Weights of a small mixture-of-experts language model, trained from scratch on English Wikipedia.
Experts: 2 picks a token, a softmax router.
Below are experts of layer 5 (counted from 0) of a mixture-of-experts language model. Rows are named router (the router's row for the expert) and show model dimensions 0-255. Each number is 128 + 32 x the weight over its row's rms, rounded and kept within 0 to 255. Numbers have three digits each.
After each expert's rows: a language model's description of what the expert responds to; "mostly gets" lists some tokens that are sent to it at least half of the time. This comes from a sample of Wikipedia text that the model never trained on.

# expert 27
router:106087158137132151121169125174077161094136146148233080116110200112132114137080150146135152117190151136083111146109131144170129099117094102132065151126121130109153124096164176091099085123090154128131148059098160160079139121060140154180151087155129096105163160126133154108123123104087094158121131194105144124140105171172187078161085182148108127126170095161096183152138111152094109130096134131115111145094083111132165084071156149114102102168165114114182132134066050101122128135158132163092158141024182132131093139110108109153143064174167130141211137153144085119138141088169116079152111145155175108150119162112105110140101143136123103131142116124091143136084075086124133121101137078180172075106127140153068171122183122084181103126106160172158092130091129135068141147116119
Quotation marks, closing brackets, braces and dollar signs in LaTeX math, plus short pieces right after opening quotes or parentheses.
mostly gets: "\"", "}", "\",", "$", "]", "\")"

# expert 13
router:123083111115110096151143112204142125097131166126136108071133134123109118151103141147106137097150104154108133171148056115160115147122174119105154106102132191122123121128128189122130155130074106177145117130170166174116131118109096130148147120178165084144109154099214119124085143143126155167075130164103171155091116152118119136127150144130150108065155095196081136129165103109194106165126106084143126116086124132126163096112118223154101157103194217107076115118171089135113141101130121166131171102069115115126108170065099175097159131109127178151164050127174097105126111084156094124142127150128173068107158130122108120114111187181139076078077172098101096095124125142112152141106080085092118146148127106114167095135206107081083104145175174138055132151175150177086088133091174
Hyphens, en dashes, slashes, plus and equals signs, in match scores (2-1), number ranges, compound words and list bullets.
mostly gets: "-", "–", "=", " -", " /", " –"

# expert 19
router:101153131139160069118179075129068210140171146130197046059121191067118092143122126091084097086172117110144137141129119144146152148126078112113137146075105131120145131145156141125102126147101085121126090081102148207095111144087122105122134107160187117115143149102198142149149157150070131123152115141086169149093172121128084179111199127148174125149171073159120160115172125113098159146071138140098108136162124118164187167085166164122104144170113126078085146133124118102115134097152109138085200104111119154117115131142150131131116116117077142154162162101166099115117122134108137105166136196126157125112159115087107007161068151122128077124092103185055143034168107153116132150128142153154127139147116140134131135148137143108126183193148138135165092143133152126074119072119154
Periods, opening parentheses, colons and line breaks ending sentences or abbreviations, as in pp., A.D., "died in 2005."
mostly gets: ".", " (", ").", ".\"", "\".", " ."

# expert 28
router:134221132187140037146188086134112098121091157140148121125121135086191144135105174124079133135117132134126162130112089131202103147088158121143120130159114135048171125103135136067142050125147110191110131080158141147115132137111101147145133093127132105122221122157125198111109120201095125113101095154128142140140132154164152115112143146198091119097116091140129152122150129142176150130117120143169150148090128062144187126079103158102094129111148125118077168085186084080092127089118138150095170101091165178092078141091150101076122117199135100143134140128164111119164130114113138093173091143178141106088142183118129104123118119171126181137136152105084142143184115133173071056115152110122153102156148158108086127125211091085147148150088150162105087184118116182087139143112164
The s after an apostrophe, possessive pronouns his, its, their, and mid-word pieces like th in 34th.
mostly gets: "'", "s", " his", "c", " their", " its"

# expert 4
router:099151136162125123143152086149108157088118120162122094094157195109076111116114137138069081094106055110161149161105079153124146102151089106113144169046154169111150102134124165120119159138053188247122095065158192131121107152085079136121162106138141127152148138161133133113120165155104153147094138136116167137074154103164162163080152144138135143119122079152126149118181110098188092175090168086141163175124198150130147084090182168136105106138113155105104170138176110119126137094153120152082132136077123150082188105125124114147158160064070151146160141145142129105157134109137136078160104186110140106101177144107075108086086182151133095112075139172123126103145103095096160105065108104135093135079080032151122101152152124087108084141134152158124100122139132154109154152121182
Digits in vote and score tables, Roman numerals in unit names, and surname pieces in cast or candidate lists, such as Coleman, Clarke.
mostly gets: " El", " Mat", " Te", " ARG", " C", " ne"

# expert 17
router:099151138163124124144153089149108159090117120162123095096156197110076113117115137139069080094108055112162151159105079155125146102154089108113145169047155170113151104135125165121120159138054188247125096065159192131122106153084079136123163107137142129154149144163133135114120165156106154150094139137117168138075155104164164164081153144137138144119124082153127149119182111097189092178091168088141165176125197149131147085092184168138105108138114155106103171139176110121126138095151120153083134137079124153084190106124125113148158161065070153147162141145142130106158134111138136078160105186110141105102179146108077110086087182152137095115076141173122129104147105097098159104066107103136095136082080033151122101153154124089109084141134153156126101123140135155109155150122183
Surnames and given names in lists and tables, such as Campbell, García, Michael, plus digits and spaces before years.
mostly gets: " Z", " M", " Michael", " Alex", " Robert", " Arthur"

# expert 21
router:088152145134119072160165097183121097132164130173203102086192163139119093150136125127141154078152110106092112086132123166167092088134135102081115153102112178124144124118113118091068141100099111140071099088102124144110080118129081149109171110137118145170155165131108132071107174177087126122091192197118157166132174070122106131108153176133148141111196069114105174119152098106169080133076143168149161186117139138213162126094135174149064120176137178128091112175123189091117145120109222139112148098123156149113148139159139117143148102084096236135109054132149132121119120116149159125119122187130190105090132117142155102206119163164142143100071147128069136140120082088150141137115074113106129148137108064109158106118157104118121105102156131160159081140103142119095129132099139
Short lowercase word-start pieces after articles or prepositions, beginning longer words: c, s, l, v in soothingly, lured, vivo, mathematician.
mostly gets: " c", " t", " b", " p", " l", " f"

# expert 5
router:099151135162126124144153088149109158091117121160122095094157196110077111116114138139069082094108054111163151159105080154125147102154089107114143169046155169112151103136125165119120158138054189248125095065158191131122107153084081137123162106138141128153149147163133133114120164155104156147095139136117169138075153102164163164081153145139137144120123081151125149117181111098187093176090167086142164175124198149131147085090183168137104106138113155107103171139176110120127138096149120154084133138077122151084189106124125113147158159065069152146161141146143131105158134111138138078160105186110142107101178144108077110086087184151136095113075139173122128104146105096096161105065108103136094137081080034153122100153153122090108085141134153158124102124141134155110156151122182
Digits inside years, scores and vote tallies in tables, plus pieces of foreign or unusual names, such as Aud, Sav, Abb.
mostly gets: "inia", " Mah", " Ram", " Votes", " Tamil", " Sweden"

# expert 11
router:099152134163125124145153089150109158088118120162125094093155196110076113116115138140070081094108057110162150165106079152126148103154090105114145169047154170112152103135125165121119160139053188250117096065158191133122106152086078137123163107136142130153151140163133133114120167155106155149096141135118167138074156103164163161080153145138137143118123079153125150118182111095188092177090168089143163175124198148132147085091182169139105108138113156106103170139176109119127140095145122153084134137079123151084190107126125113147160159066071153147162141145141129106158133110137134078160106186110140108102178145107077110086085183151128096114075141172123128103145105096097160106065113104137095138080079033151122100153153122089107085140132151157126100124139135155110155151122182
Digits inside years, dates and coordinates, commas, and surnames or surname pieces after a first name, such as Johnson, Nic.
mostly gets: " Nar", " wanted", " studied", " traditional", " worked", " moved"

# expert 1
router:099151136161124124143153086149108159090118120160122093095159195109074113117115138138069081095107053110162149161104080152124146103154089107114144170047154168111151103134125165120120161137054188247125096064157191131121106152085080136122163103136142129152149146163133133113119165156105155147094139136118167138075155102163163163080154144138137143118122079154124149118182109098189093175090169087142163175125199149131147084091183168138104108138113155107103171138175109119127138096148119153081134138077124150084187106124125113147159161063069152144161143144141131105158132110138136078160106186111140106101178145106076110087086183151133095115075140172124127103146104097096159106066101103136094135081080033150121101152153122088108085140132151156127102121141133155109154149122181
Surnames and place-name pieces in sports or biography lists and tables, plus digits in stats, such as Martínez, Gubbio, Accra.
mostly gets: "G", " Chile", " Dh", " Ar", "Ar", " Thailand"

# expert 2
router:121106120138095126134126125210125137102140102178113116072116147105122106091120141076077095069161126098115131137111054131116106083106113095131104143044121177141127109150150185126113208157092158174128146130142173143062087159113127116113165129187164102176144120176167106090127161143091122158068130199115155114103135094131132113102154142145126155141167122161130152158146085111166077147082192094144128179115147129155140137114177135110065127101141158096133163164192131108111124096154132170115164107103104156021209076122149120109204085114070143164135145118120114107191117072113157104165121136150190127129159155105079134057086137165123116137088141208136108127159096113092099092119096135103111131118124052157121093132188122104137090134161151148161098119156120155083159147124116
Spaces and symbols starting table cells or scores after pipes, semicolons or commas, mostly before digits, such as  £,  $,  −, Yes.
mostly gets: " ", "   ", " £", " Yes", " nine", " u"

# expert 29
router:098150134162124123144153088148109158089118120160122093093157194109075111116114137138069080093106055111162147161104079152123145102153088107113143169047155169112151102134125165120120159138054187248120095065158191131121105153085079136123161106136142128153149144162133133112120166154105155148095140136115168137074155102165161163080152144138137142117123079152126149117181110096189092175090167088141164175123199148130147083090183168138104108137113154107102169139176108119126137095138120152082132137077122150083188106124125112147159160064070152145161141144143129105158135109137136077159106185110141106102178145107077109084086183150129095114075139171123128102146106095095160105066108101135094136080080033152121100152153123088108084141134151157124101121139135154109156148121182
Name-start pieces, table pipes and digits inside dates, scores and years, such as Aud, Ud, Br, 1 in 1964.
mostly gets: " Br", " Ul", "ा", " Mir", " Mold", " Bal"